Weights of a small mixture-of-experts language model, trained from scratch on English Wikipedia: 8 layers, 33.2M parameters.
Below are experts of layer 2 (counted from 0) of a mixture-of-experts language model. Rows are named router (the router's row for the expert) and show model dimensions 0-223. Each number is 128 + 24 x the weight over its row's rms, rounded and kept within 0 to 255. Numbers have three digits each.
After each expert's rows: "comes after" lists some tokens at least twice as common just before its tokens as in all text. This comes from a sample of Wikipedia text that the model never trained on. Tokens count by the router's weight.

# expert 50
router:117110157167121087127104115143142114150156142133142106141118109117117109157120115132186113105111106193147131146122113079143128092134124111145117132153098164112130096114142152129101108110131128116106126148075067117141067116100084117160150150156131125081153134118133145122127169116158137131145148120132153027128136139128118081049157093158133130108115139114116146135103159134186147195109122117144160107111105133136123120107124141158125102133110144104148113125166148134117113134126139165113132125160116106158150133103144110130113131124110139145114150110118169135112112119186188126122132100139122162110158120102128127120093168115149135088147118114134117122144145127108147111158
comes after: ".", " |", "==", " ==", " |  |", ")"

# expert 36
router:135124133122113152087141079125152112116154150112075122145130139182111102137137145137091166126143146110134106116115103165134085113158111125156174121148163063191139110116125105116102095129135132132119114162145121125096115111129151135165134121136118130138090128122123120130118108113155176110091094158151148165106109121127115119175158108129117147105142086144144119096158160109115115135109130147125154139108130164100121074104117095180141099105121120073086106107110103146130184160158119119120129108152114154120125139131065124135108154120105148133114081154129082140160136120136132142148099114110118169139160140150102144138087163161117106153116132091126134078140167122129141133162
comes after: "\n", " de", " in", "o", " al", " of"

# expert 56
router:117106096133098156105076085129127148170137090126153127090142139106108153137146135136111124112166142114159139154131128083151148149148125132153126103110147149116101158109105122127086130153142159121106128108129118140063180134138146135073126120169132148119193105110116097136139081183142124115090127154142134109120133111136118143075101114128125152175139118132082123133109103123114148102144143132143160128170141123125165153140119159151189154134137100113115157139093139079082098113153154160122127125094128122093171066110122095128098104144133120141117154098148100101110131101097108118147146125149124159187139100134132140106133137115095137142127137088122154122121145132126094155114
comes after: " G", "0", "h", " Z", "g", " J"

# expert 46
router:104162109126132109124163166106154134150094109144151142121118116151110094113095135126112119069154104134079119140117140137107126143123231125124095115083142100133137144141113159148178146137104080124118141115109133134121122088095117113138120127126142116116106115134147104120131177127143145134123107141096069148109117154160093109111134145105156151134149167144144132137124123111175153101134111172131156129148104128054126149099139137112133095089144113131110139147104158126160130156101129154105127107078138181107148128042179161119138127171121124151119125091157150158130155115131134120128167129120124129090147144139119135151118104144124151134099140160133136165146106116115113108117
comes after: " (", " \"", "-", "/", "\n\n", " I"

# expert 33
router:105135126107129075127096178147111133104080134114127130116150137124156133123119102135103135161085068146155151115142158119124121159126162119122099106111132116156195092137128171136085180190157111097143144111122142129132080153135158136112088103130106116137126125159125121143140155122089104139126140155096099110166131145159124136126104115161165122092170133168127165160149103111170126106116135120125111088116122170120127120125137141102093122106100147108170096134126125108110140143141127072115130114108119150119116137086168147114142123104147119110158102121132139149109109105117154074127148161088129107126098143160158125099095101126099147083126166167130168150110125150153105137106
comes after: " M", " m", " K", " V", "c", "oc"

# expert 48
router:075125142188109113135112097137142115145135124141139106143099099121099121111139129131159122125132071191136125140130132074143142097137115113153121145151114145121105075116153149123121100104125152116132158150103065124129039113131098099163119139171120126084129164117143132128125153118152115128146142105124151053146134133123148121083163102164116123108100121121125113140104162148158135164126124128124172111114127150130119108103110143153091086127103153085159114103163153121142145100145164150123130143158150119137145154099147120133134128155115146144152149114137162102121154133149169129134132119130135196149148138081118134110113153103160083123139125098132123130122169094095141116165
comes after: ".", ").", " |", "s.", "\"", "\"."

# expert 60
router:101128087153106136144140124141152158126085095125152121062152119089098131115134133161138119147137149158062152144129102136162145161117151167104122133102142155105125150138151132100165119176112101130165104105131144082121134096123166106111128116132126126134109165145111081165102136136144087121101154138106094116095134133198122135103104143117143144104146168133177119102132106086119151119168121135128147103094115128127130144152125122107145110120127129139096099132132133101128093155126078151135153148111148111123150145135148130123130113174107156122156089128134199147153137098124107082114166119170094123124108146144111120126116104131081164187119154127130087160131091121147122127126
comes after: " T", " t", " W", "T", " D", " w"

# expert 27
router:146147087134133085147114135151104128128095120124142140070140151122141147111106136112142104152080126136070124158133127099130139164122167135111128129076172127169131098134114125143137158146117103061167121124125134126139088114102137111127113103107102106127093137146121111158124163120136102137100173141133120111148139166134127137165084143105141129093148159120138176123122128121172119131147170181136079106092133142116118105191159119108110126094103154160157129157109128115172103138116098101111120122126141139129156146134158148115146199097112127112102153155100136147135136139133189097098167166108115105109128125152132111098125126115120143122079195133135125135110114107143146114131
comes after: " c", " C", " d", " D", "c", "C"

# expert 25
router:140117151127148121120144066119113106098137110139067112135119128160071123116121126113114163102119136138121169124129132158135114075150122150158152106119079103109133094140148124067166093082149093113123147154167123147142119164153147176130142109092137124129129172135158134147177090113133166128159103149117091158151115087115137122152153150119131122067120125099086110121134134152169132167093143157123115137141085112128174083130140126161184085133127151160107128113142131161143185118148133118121119129100118131112141144145117129134167133150103158102109122147163134085122145123165121130137115092091126125152132124141146138158154163138112152167103108104139144124151128110140113104109
comes after: " |", ",", "-", "|", " of", ":"

# expert 4
router:169148137124158130136095143118154140114152115140142142122164104122145150126146151126109116117144162125102167153139144113127098162126150124165116122145136119124115140112121131120139120117142179101056140132157161146149134164145168174151132101167126132092152113128082088131127097132122132134051063093177131119124155169133140127103104155122126145183095136127150124110165102133057125114145144141134127113147097121111193189105139117100106113151156105102078114093117151084135156092116135124140121144097134128144124141142083138139120133085124158088139114125143144121129134130100155089115119116139133082189106156143142097123129146122129121144130128125120155144117108158131104135141
comes after: " | ", " L", " l", ") | ", " N", "°"

# expert 63
router:138140141134098111108142043116128140142099130128139123129113108156094117166132120110134138116136107125118166144132117159113115050131137117130135143125133089172142127115135103140100089112106099139170130139139142137164174143116092129163155129116115109071134106135156152106118088114094152111108170119155133157154090135119109120187155111152136104099126140084101117136087159107097098144112148113131110141099112146121119133119152125185148155123129119163089107132140090144126130135104116135095146103140117122143145132142102101127111103120129059136102123152129124164117110094121118143132114141128137090208149101149138142156179190162094117152137116104128105128158150140115142135157
comes after: "\n", ")", " |", " |  |", ";", " information"

# expert 23
router:118152150162124119127109105138116140139133146119135174078163079083132146112116098132122112166118144122119104132118114101102136145124116156153145162135114130128130145091177140108177137144140110162140118111092141107146155105136148095139144112093140113165098102133127114147105149141149128157165180127090047123139140144137152124138082155072123108101118154129128128129147101131166149122161169148097172138137167126137086148110112112097102078094144125163127164138126128179117089159091090147139135135088104165142136165123153107109140114135131146102137094097105175132122126139101137100114153129143131150096111149132147099140117125139132139132073151098149077126123080122127141109129
comes after: " S", " s", "S", "s", " | S", "- S"

# expert 58
router:138125133144122100153108160123112135120141124136118111132160121149129127167144118148165126130173137121139128079097148109138110159105129104132165108142086118125143147109167137144154135121177197110044141149153155117100176156133117169135147112114119142118177121161140133119127104104099104135113059078148128139121123128131152135116117132111107123132150100146104122123113138124085145138110131110120120134114151122139129109154103123116080145135133087087173111114117125104121109066162133137188140136086114074099108180137149124125118113131132150116147136147085085117119103119133111191131169108157140156143121133119118147116171095099127123188151126168122123172119122120129115131129
comes after: "r", "1", "el", "l", "enn", "ud"

# expert 53
router:142110135143143188124094146117073123158134138123137131126121135148095153123120132130142131094150156124149164144122133126136126120134113129172134148125137157087106128136120109110111148098123201174111105131102090124131146167139155120142163117118113140137142109102115140096137091146137113120144128135116121128114105150130159127169127108139098123151176078104142116059121189140137149120135123121124104140152140147139173136153099150097113154092162109100185185110091066108092103130128138152149107150144117079136104121131084073135079095096090145101185135107145103137126148127125137155132112138132122126135120115105171122121124166133105099152158090129139114109157117129142092123108
comes after: "1", " ", "A", "-", "U", ", "

# expert 11
router:135110156085184122137122148083099131143106133130125138112079112124141104149151127163098147096181153121129134138115123163135098083116113142137126113137082194083151191111136135143109133126103127161127130140137093148103156154109115187164092134130154134088126147117137157096135153149081151126167127123077099137182094135102112140158142109129152131116076159094101121132161156142104109106127114134128088112167132153135126138153134139128123156156122135142124136126146100159141107114086130076113118110111175104154137105134145126133124113152130097118097101097156102131111111115141108154120089124118127101122142100165142115123119155118136144153151140060139140116105119175117163127117
comes after: "\n", " Preceded", " Succeeded", "ated", " produced", "\n\n"

# expert 12
router:167105164105167119135132083138104129152126124146124102129136111134152132126136144137127112079118166116176211146136124132145148090143143115147162139157169105105151111146147118128104123099145133152117127158158109136103128117155141132141120138106123131137170162137115130097120058138144125118174115139164105143142113131114111105118089137121143113138121099069160123106173131121110131118116143126139135144171107117116123144120130119158119150150144114118094146120128108162095142048145130145138136129140103097137118110148055067131114139094126093118113133134165101148115112123135117216114079150109122138172125089151135128127131177164080107127136115129127145092108142136141103124118
comes after: " | ", " ", "| ", ") | ", ": ", "; "

# expert 24
router:097106141151103172116115104131086131105125160126082123125170123148109160118129136117135161160131148139110160130123094207109153096122092132148147135133100113141105102158146105088138142121133136143147148114152151122156111153150131154123112126127134115138103110168135098113124091110127141142136153108146140126126145067132120125153151110125111121122131140136139157122120108148105087139136118180134123083140096117136156069138144100134142064143106149148117106131152118175187104156153126123097123156125090123127137144162149139134136140130126134109108099116107221104123149121117100179130105105160139102139070058144142123134152153157120109130124150080115113122142113085150145129114
comes after: " the", " in the", " of the", " The", ", the", " a"

# expert 40
router:149139103076144141114119147153170116183154113102098150156102163133161148131098159128119093159134141111156075161131164131140129168136173087109121136130160122165136100125093147123064121096156127130104091124104079141107133093136130120101154121126139146110127140146132112166120133150142139119132172153118125121173165122132141139115104152109136115096106123149099127105105114073108137104149093094138151123141157126117131142130106139109155159143143113063158130138103130085137214146124127119115140091113138120150060093120109185117134124137137114137120134147166110103141136123137095126150149105155113107115169116103113122107137106099108141109114114153120122173122110100120151150113
comes after: " E", " O", "ro", "o", "E", "he"

# expert 45
router:087116181111149113130072152127144108156145136138156129135121117126162131201117120134180126132126107122148156137140139165145148110141126132132187129151120191080126172163103133116114114112129153146149082153089075116113133157090092188174147140164135125109165098114139121113120126114147077121174126139131140094093123134124105062119145114149120093130112116118083147137123118097133111171111121117141155128127103113148118097118133116135152159093131122182124118156129127106101103098131139102133127106149102092159161143110111094137143114102126102141097122113125169114148146124169136117132107141135130152104143124095176145123076087146139156119156108152124128141145115137127125114124
comes after: "\n\n", "\n", "==", " =", " ==", ")"

# expert 59
router:147150098109130123135097164135119133155135141112112128098116128131095131145110123156171119144149140138104095118140151118149147159131124105109125108070128114127108123130098129114143121148113126065088134118143127133113179108121132125108118147152105130139184118109124089167121136121102085132077102162113132099106146138124144145062112146100154122137152145168113111149128156144093132102130134131131089128157095147128116122181142196167112123106168146094119157146133144073125108154113171097119141163084161126099095099120149179111144147130118144130109128076088117111144130139127121119138179132106123115131154146152143128110179092121147112124145166161113074181120143122120094160112
comes after: " G", " g", " V", " v", "w", " N"

# expert 7
router:104109081126102145116168060121119123150128119139090101113130135187111108119121136128131184085139104183142152115132108170124146061146155125160130119103146148124115092147138129084142092141126093103135111158136111155135110155132079154162133124150114134141127160099173155163146094131127160129150129111128106137147135106115136116139166077145145124102119134099115127140088178151149135148095152107127112137124069115120125122109110112124173103100090151144100126110139073147148155125144137123116136102150141117122149146139105144111148133133115163120112128107124071118124111124179145154117113125083123166161131118137123134140094185167095123166116122082148143086127113129127142114139
comes after: ".", " by", " in", ";", " and", "|"

# expert 34
router:160142118119120132127122081144129156138136125123135093078135127118086110155126140123086124082134108099153142163143143134108133141152123141169139088074133127099138123126106174151141144163111131148091156116148121138107173091157138107132092112158122124156151098132136078147152117125138121125114127161112145112100123106137160148118157160106138132108139104147119119126181134069107125110123137137122155133169156173126143124139132109100107147129163129156096161113106158099096075092087143177134138140131120183095133082140149075142110109144094131113131139150138107140097110114103123092140161118100122131205166137129176131115146111113092142102126136100138133129133157131127087126074
comes after: " J", "j", " K", "2", " j", " D"

# expert 15
router:119122105105122089133132148144122159124097138101139143095117137121145149108119150112160122145053099139080124090150141141104131145128198097127130121066160105142147122137126149153071169173120105082144148090099147142136095076143152095117097090134112094087108117175118108125139159115150152112097113159150117118145151142146089131148099136116138152115129153109141192135116096114146148122155161163136162099093116152142160114132162117089118157079113140157135118129121133098154141121092126098120107117160128152138160123108110161117141184129100122123142123145116156133121149106108146104100123164128109090119139124160113122128110138124138142100109147165148158137094088151138122125134
comes after: " p", " P", " M", " c", " m", "P"

# expert 21
router:160120154161177124122096105117116127139152116106055109147125142155144130147109145103082112123125162125156159143129101123132144102132140099153176140098125116172101106118134161056109149114122138131114157150166164134156159134146137155180167110150098122121136102119108164121132093103150141132143095119136108143175114124120113093152128115108118133137159172091139141146120133134105109122171135152132096119101076122123176114134152107096153071157123147158094131125168140140138168136149114100123121144113112182147116147141044106136144112110130159094150116108144156108119116112109118116136109098152134130143105073165160102162118134171131125123110123141127117129123109122135161129142
comes after: " | ", "; ", " (", " ", "| ", ") | "

# expert 2
router:125151115101180105119150164124125134087096140117132158140143110128147110099104160101114133125077118140089096056121149120130124146113190128097087147123140084135157096117130129137159115184095095085176148103090128087135124084099109085107163135122158104091089109125124134171128166119117144142122113135071118119130115174154085141127099151103137144118131129137119159136147124135147151107163144152101114110104123163109102119137190118125127118097113147103137135147123138132126135156082111097119115150100149164127123154119151153126141174138124132112157144105073166135135155139141140113140148156101140105113102132152135128142136084133149143128101136174140130143129081111138111111129
comes after: " f", " F", "f", "-", " un", " w"